Experts of a small language model.
Training: a variant of SOAP for the experts, 667M tokens, 10183 steps.
Below are experts of layer 4 (counted from 0) of a mixture-of-experts language model. Rows are named router (the router's row for the expert), up (a neuron's input weights, with its number), down (a neuron's output weights, with its number) and show model dimensions 0-127. Each number is 500 + 25 x the weight over its row's rms, rounded and kept within 0 to 999. Numbers have three digits each.
After each expert's rows: "gets" lists some tokens that make up at least twice as much of what it gets as of all text. This comes from a sample of Wikipedia text that the model never trained on. Tokens count by the router's weight.

# expert 64
router:483493469477521497523538509465499488477519509493474484459495458482482516480510502490502546479532486543523462514520459518547491517550543493444500519501522487524502547500524470467489492479504514515562514529495515503491512471515510452493492509476564501503515506510459531528498531498481492496464464497485503482437472489491521493475539537484537526505486468505510492464468504541496495479507
up0:506538526481512486503464511488504516461483492533484501487511529450478530528468507513480466451512489529510448464468523528506494477499486493526567481500556500460515493474491506484507526537521564536485485544435482464484504531501507492489483518522494512504507513522474469494473524533509507529485508488479551522494504481521484521468483499540492533474509471464476496498538489468505483475509
down0:527487482491491468522492505483483534524489518536481524510501506493480495457500489449557507495516535483509500537442470469534530501488511505529513533476497516523512498468509516513500499450474538536519570487498492472502466508462484473490475502532511512495498444527479477487482528487503495550466510523513529476533501492458466506525479487512486492505504454489489466505501541464552537533504
gets: "el", " people", " children", " them", "es", "s"

# expert 84
router:531495525482457505495535437491465500511480485514538492496543488490498498565519474504446512507464459496501455470448504480495508463490485487527498491489512552490499514513528515509490463499507487508481515529474464476546471535469563499528506482493467492521515526513530490542490506530476487462493533474490523516462516505499519558533519529474511509494497490506519482505482521488518463479479
up0:504485508457557446460474482485509483503500515509494505495510497451509480511429534432519484492512499484556535509469510527490520525517520545501509473460452479507484533496485486476506576492506474495492488521478507547515498504488486551511496471502551499506498501480488492485494503470494537518511483518505533494506513525488495502547487457493519511526487497497458493495509515523490550500466
down0:542519526512482500485538505491471501554496544503512495495530477506474511519465522511516504541467460503455502483526522453521522501494503486477505491504507474495539507499493504511454496482483517523444483511457469472472517500536501509506504493486481433549482539545496510521531443512456421516504530511490505492515511528476503457520505497514486494477551496471511505491525533509493485516491
gets: " ", " Bhar", " Great", " EU", " Tier", " SF"

# expert 39
router:495448511475550475526533521465461499513464425472538472481463539499461489464493511515498478503509499484484522541489496502497497456501524492497498459512473516518530484470480480494477490486534527537465519484503509522535483533517485490506524548498504450477519541507516464505500522504505496472505548499520522486507467544521489485484523479514527541488483512502517514456537517517520539466495
up0:500523463507499481526536542496558462451500475467471537497480481512495540507470515483496468551497514539497506487505464489513497506495501483454500530522554502492502494506462519550483512519530498477486513476464512456456428489528494471494471511491487495451456524487522528492495497534506534488534502535474518506489504504498498547516466531538493502527495482500477516483476489526529477516493
down0:480500460506489515518500519520503483502508520506522483495529515540503498462512489523487466535554511466477465484473538500521483546553473452510511514507500510496535492507513454520525499504486503513482462528475517483493452483492498545501494523454481517541489454562477491513502461509528454458477504524479535482538460500498500478487470498526524491483480461537469525491519519515525466532488
gets: " album", " single", " song", " band", " track", " music"

# expert 126
router:509524470492460513523497509527474461502525527474528503526482519473495510488471501552509522489520510553502461505531537544499518505525523475492501478510502519481521541491496453468524535519452500507551534500504529467500525525520519471508515520511520496438488486510497516483510561474469465505496496466477466484507491503473500510518495491523511534517494457510431524472457492468460489490492
up0:542505466482490507531520485490498476501494502488528515507489546477471475509471506518491518496519545466509497538495497475489475520505447497524503519557498463491496483517516512528497511504515503513464499504474536482525517535435505539458508507455515502507530471472530443478467442527499500459511512519504486498503542487523494532526507511515480500515514529439494525518530535477503506443455
down0:547535484506443525501505493524480482532545511506502484478496491487508458521461532475485528515516519474495531486517476482462520553525491484478503476521511497510541540504503504510520519473532470519462494471484529473519504500461488518514513517439451567465505502483533525473497495467525482491479513528536498477485497488473522466473503515472501463474523510481539506452530504509491504546514
gets: "anc", "ill", "as", "is", "arg", "ly"

# expert 74
router:524517507500501499525512547516530517515527507533521510453521494477538454473507531544487501503531479508503441487454460508521469525503507461515491467516489507502502498474484481550502507493500448509474477525539467523485513517517520503522486523475524487468472497538511448461508491505528479458518513514497538496542482489441535529486495467493510471534478476506489436508530516514493506478513
up0:489470539495520477535538469482513457511465478512522506485489562485484491458514461490503489523528514503485505535526458441511487504529487534474529522485505483444497512496503506511495472496508501521532567466508532472509492461474521463484507529487511535516512524519512471471479513540482523506485508502491477511496514525498514475426496501540488487567537472522488496497475516495470494505488
down0:523463464501476517504516490514496470502446494495494507469494467513507468557505494470534481536523484461458525563509466488517512538475509474504516540542488508515500484496526523497454478516542474504501537478508498501479458514477540486481432493506515502487474470489483462464506516492480496477472516490550515510508542486531550491513503490554483483509505505487523511499485506484506523556516
gets: " h", " short", " Ref", "oph", "ill", "-p"

# expert 116
router:511506484518469553493518527530505510529517494524494522508454518543499456468527537465431500451529509521506497462517462485465516498496521483529521515485503468507506488533522525501546559462486486530515484512479507482536503465499488471523472499524494483551502474480544500496491495477489507514477490468498488479485506555519505523475459455532512482503526513449500493473502462513527507498511
up0:495463466478474478497523500496510500491479491537524517498498472486495532494547504517502502502424489486536546497479500536517479474494483498500483487496434495489484502490553481473522477514518479503512561524490503492507466486456499493520531503529563508484518495540481479510528501490474479524519499556439530522504501506529491520555533525481506514458505471494468524509491496487471485478542
down0:461533485463507508458449526526478511491497502502490513460486559495489473481506547486522520505538510491526502531485479464483512485510520540493501459448479496482503500491432479491491491503466486500480501464470505551515534506492531532516516470522488470488549500452474538509502494522540485510503509512533479529526518516512497491482444537524499505544546541506459491493483482505494508493494
gets: " to", " of", " have", " has", " through", " into"

# expert 115
router:477457509456540497513525543507467478515513504493554509482504499469485509498533492551496513501550474486476471509490516508505504508481538531463524544502528472471524522490485462513519503530505515492500516443529480520472508450504503524502500522507532465458456478464528520487484520508497467498468474497541510518518461493517548514507516468534509472498536470486468487438469495516484518507495
up0:497511554494515476498474465501494450488517454534530502495482471534497504530488476489453486481496482536517500527487555532479498515507511490488504485558557531474501507503504520532470513510505522517485477519502491491502449526493487514512518484464459497506504454500498538529465484502450491499455486467467498537439527496535481486512539525482481498531516485528534532482494539528482484481498
down0:503509507479509464467506512485505524495471530527502468507518492480540496486465507494520504481493457469502480501493446510483487508474487517509504504514506495515454497482481503559496500484498495499518454491503516536532478491498479486511465482436523552512542539469532468458526505533535497534534446489513483558506493514509494477519472505478527518564505497487509471542487479555479527486538
gets: "ors", "als", "al", "ite", "ts", "let"

# expert 0
router:471497491463474488506471522515533493517490474545497487497470503491534505504530511489511480499479528480463542578491491527447496494480469529505534516512524458533500519459470492497512479458483521514458479447514467541475510512499482528466520504462512481473514536529521531524516517476528475498520517498507503500485499493506480542476490524526479452527475506466523515494530529520509546505451
up0:488486496487503500507522494533481489508473485446491491480503538486472500501472471480512501439511547501488456494534523515504526526492524521534521508494496525515519517511489502476489522466519510509508481526477540466536520501501488443462534504506517479541471469498485453514458487487510542511442447507470504474480489500488534528489550486567510494482490525518502470512514551542473490515526
down0:519508493477453554470486504477460481512477556512486553489472519569505494513494509498481495503472492525456482522503502505507479505528476526525503452513481475490517512476502516512486484526489480527509433501476496509538493539506519539488492499477547501566514453508449481478502547506502479506506503511532472548493525525492505480478492497506497500482462494474494511510544475495526510457473
gets: " film", " series", " book", " album", " show", " game"

# expert 66
router:505541483570545524453554485513510525528498489484498559505496479499465524498478519478493511449474493491464508465508473500491512502490527485517507505470496507497541504503537545483497461518515469483488495529487493478524483491501474525489494503523477489531522515487533465452484452458488489508510501575524503492521510499497509492442518536510500535531502538491495492478515511507469456490539
up0:518482500477509459512537502520511499508503441464474508466467478507489457494424521476510470517498491501481523502496457503505521501519546477525541527498510467531497453528484517522506496541465504520447494514498500477538540523488461502504518534483507502501480516497471462490510466505518520514476473486477480548535504517484508554478535511511463539527524516504499531495511473466500513542467
down0:463454467561512493456510510531516513501506489491553491540474528534510500485483524492508519482488542486547505458493514466514489457513522503514526427523575456515515542486520509474441544485455454463487490501467526502534523519498503490472473531501475499472498501509508491499479527499521497485524477511500525502493519499489537498516498489510504473495510477519482488498531486481483486521487
gets: " served", " was", " joined", " worked", " as", " to"

# expert 96
router:512476480486495484489483484535556532514436524471464518502516458528477472525473534516498500545469462501522537499534519429472521501489509502505526460549547485498508492515492538471526506515531504474508473493491522500486492497535486544495483512511516461495489505540514503534486473459483517548504513471471517480534491501522508456532474519515485489457496496500463538475505489499513505528510
up0:532505510508532466527557476498486507541471543539481517477471518503455490529520464522491496523492487535489506502517512508478505507534511471486536486510473483539479497472509498497454479502491502505443508518510484481527496474482506487489563523521519515469475484506549522481513519504496508474561518515432458503494532512489526507476525492466501519514539502533477473508461511467470476476541
down0:521487517522502471480509508468467509540481503480486545492489538530493488502542516457512462484497534483505471524504499493487474522482482479531490451472493486501481533523508474510481512508501539537447506468486522512506521450498488482515508471546553534494459509499522486503507522465515494484525492491504539481484523481445526496497504475540474575456546470478470528514495468502524518510507
gets: " is", " was", " are", " were", " has", " be"

# expert 103
router:507498516542489533483501477542557524513471504513481496550506490477507541515482474486499483512472487494472501478520500474458494469507470479503499486478543481542563482500507505489501492465512514508495478542493461539492522492466476506547483486496486505521532512516536532507488510498460476480509535470539492526517540527523455535478467518479517517486483552463510468534473514444500494471521
up0:486484504449512549525552439546479503475537463490527508504495492477523502522492524556537498508503507488552500536501509500502503512505526512497496505515478469530480472490508484516534428516492500497515468471525478496500483481524494441492534506453567508471500499505492482506493494482466446479503452516530476493467494505523506478531512515472507523487484515503517481482547516509483473471510
down0:504528483496491511492496508498488545493545560482449471466508536510486463474451505489530524490560487485470457531492488523468522536487479461522467505520478467470486482480515508518511490536480482522505457473515532544518505506516500512540511484502491492515516398498491489475499463531504495501530476499539518520504512549499531508513480536506486514508502501485492490467515466501501517517489
gets: " ", " December", " United", " London", " Philadelphia", " November"

# expert 53
router:483511452522550531483492509469508517490506494485499521499462490509492514527476489522511494540479501500496473454500517483489463487515526481545539499458487487450468498542476538467498553462468492516506511517529487510514466519515513481498441484514499530496484515529479463442524484492520510515499518492517443490491498541503498475532534475484520456487527514528478531538515511475547474511535
up0:504493522503520445546485463507441495515470494520510487477512518479522477532515486514532514467515484487511505526498489525460526504509535480518521454503511498507490492484478488518466466502499497472528553526479505463491498546535487460522505527529588492498549576484490506488488506464494494485435528515496502486524497501516509495474506523471471510504497478519541505476498511511479512459513
down0:468507496456504473539486467493494502535524524521523457523528470474496511508502495506536494505480484455518520495523447444505453506469506497508513488518519502486476521490498482470495487495515472478534502477505482537485499512477503490532486480479523520509545537485528496482501551503545506485457516487523460495502513503524545425517508506490510529460527514524520514480450511495557549468483
gets: "=", "==", ".\n\n", "===", "\n\n", "-"

# expert 9
router:496498510479481465526476524505518516476536503495483498511510485511495487548439508508508539498495452507466557506469485543537491494503466510488489496559498483508463512532479517547516528490512510539481532496467519511457498491467482506533480477490458493492482524549501517523551495458521500470468510458487519516515494448525483477522508529464521464476525522521502497459486512537474527499511
up0:492510480498507517511501506496510523551518555466509488476507494481493521520513530477496500481494447528509506488488481508503519549478524477517508531524504517522512481481460463522494503519512529470530460515501496509486510482453527477492439500520486486502525478455489459503478505514554460488488487527448499485512515494484433534545503516498486562511498489511473484550527532469493450493462
down0:537555517465527462502508549555468506493491507503513477481496517526532466514467454484500475480483550503518530477493533546498527472519480485517525517539490489508512498526466470512479478485479518505470541502493510511460514477457481533506510502476505505520532497487515533492517505487478493511496545469476495440480469462489512507548481480512493463518550481453534489516514486512468531497498
gets: " station", " area", " site", " city", " building", " district"

# expert 18
router:522483516515516472540503486460499514489512523485530489541456513485484476514497470505474506535525477488554475491454490490514521526514518497530518517488519480455459514483506529516538520499515472509469517462489496461562541510472514470515500499485518540504497451465502486492486502538508532449515494483476500541462528500465494486475516497469477504498458508488502464488522551479518508489431
up0:484447520517493478529496508519508553528493516477495507487534512474486479495453497499525553506481469509445471486499478529530481485496522478534513526497505477497492512521544472448485512522495521483498530519453497499530534475495520525470536483510452439514461515491469466448539519479482512507491511492515479481513557520514507503485475534551491525513503480518466494501481491451519511504513
down0:489517496483517445495477512528520499487514542482487494537511487487529476468516496510510518438527477507516496437525495517499523493473523447522458508513527518513463486465477515507475479518488462463498468496501501502514522509501477513458557487546491545451518529506460505486517497481528487474500495499535491488498492493526486525527530544508482526523512492520552520441447497527475523514502
gets: " ", "–", "-", "/", " (", "==\n\n"

# expert 69
router:526515478461523489503528484475538516503502466478506486491492508481484467531488517546471511506520482484557449483482486488541543486501562487482483513546512532505528549526501469473497483544511515484539472485497472477489509525500501551471521517510496447452509503512498496468509476467497531461482487512501501542533514467482511509487510477525457496495521476526504519468458537537482511521481
up0:508545519467481559509462470507481521539474484491521494499477457516439499572553508484475492511521529495498468485519520536524504521516510492476481538533521497496497497466452494518502486515448505514512481442519527462462505547524532481523531471499483477518500516485471517468498518516517520473475526511491477504519509482492489479495489478479496515513520496525502468544528508452478501510477
down0:520530497519494500487561514494500469461510471507530495489494481524484510534547517530514509548520513500516503488491481472552540509496492441476459497474504470507496517532481493519500508507502480514551487489551509472498496492515517512500498547505506453468454538499455484468496516508483533454479507474515518517537500464503482483492506480533435514454504524512458502483514503439506485526491
gets: "isc", " sw", "em", "ons", " uns", "ib"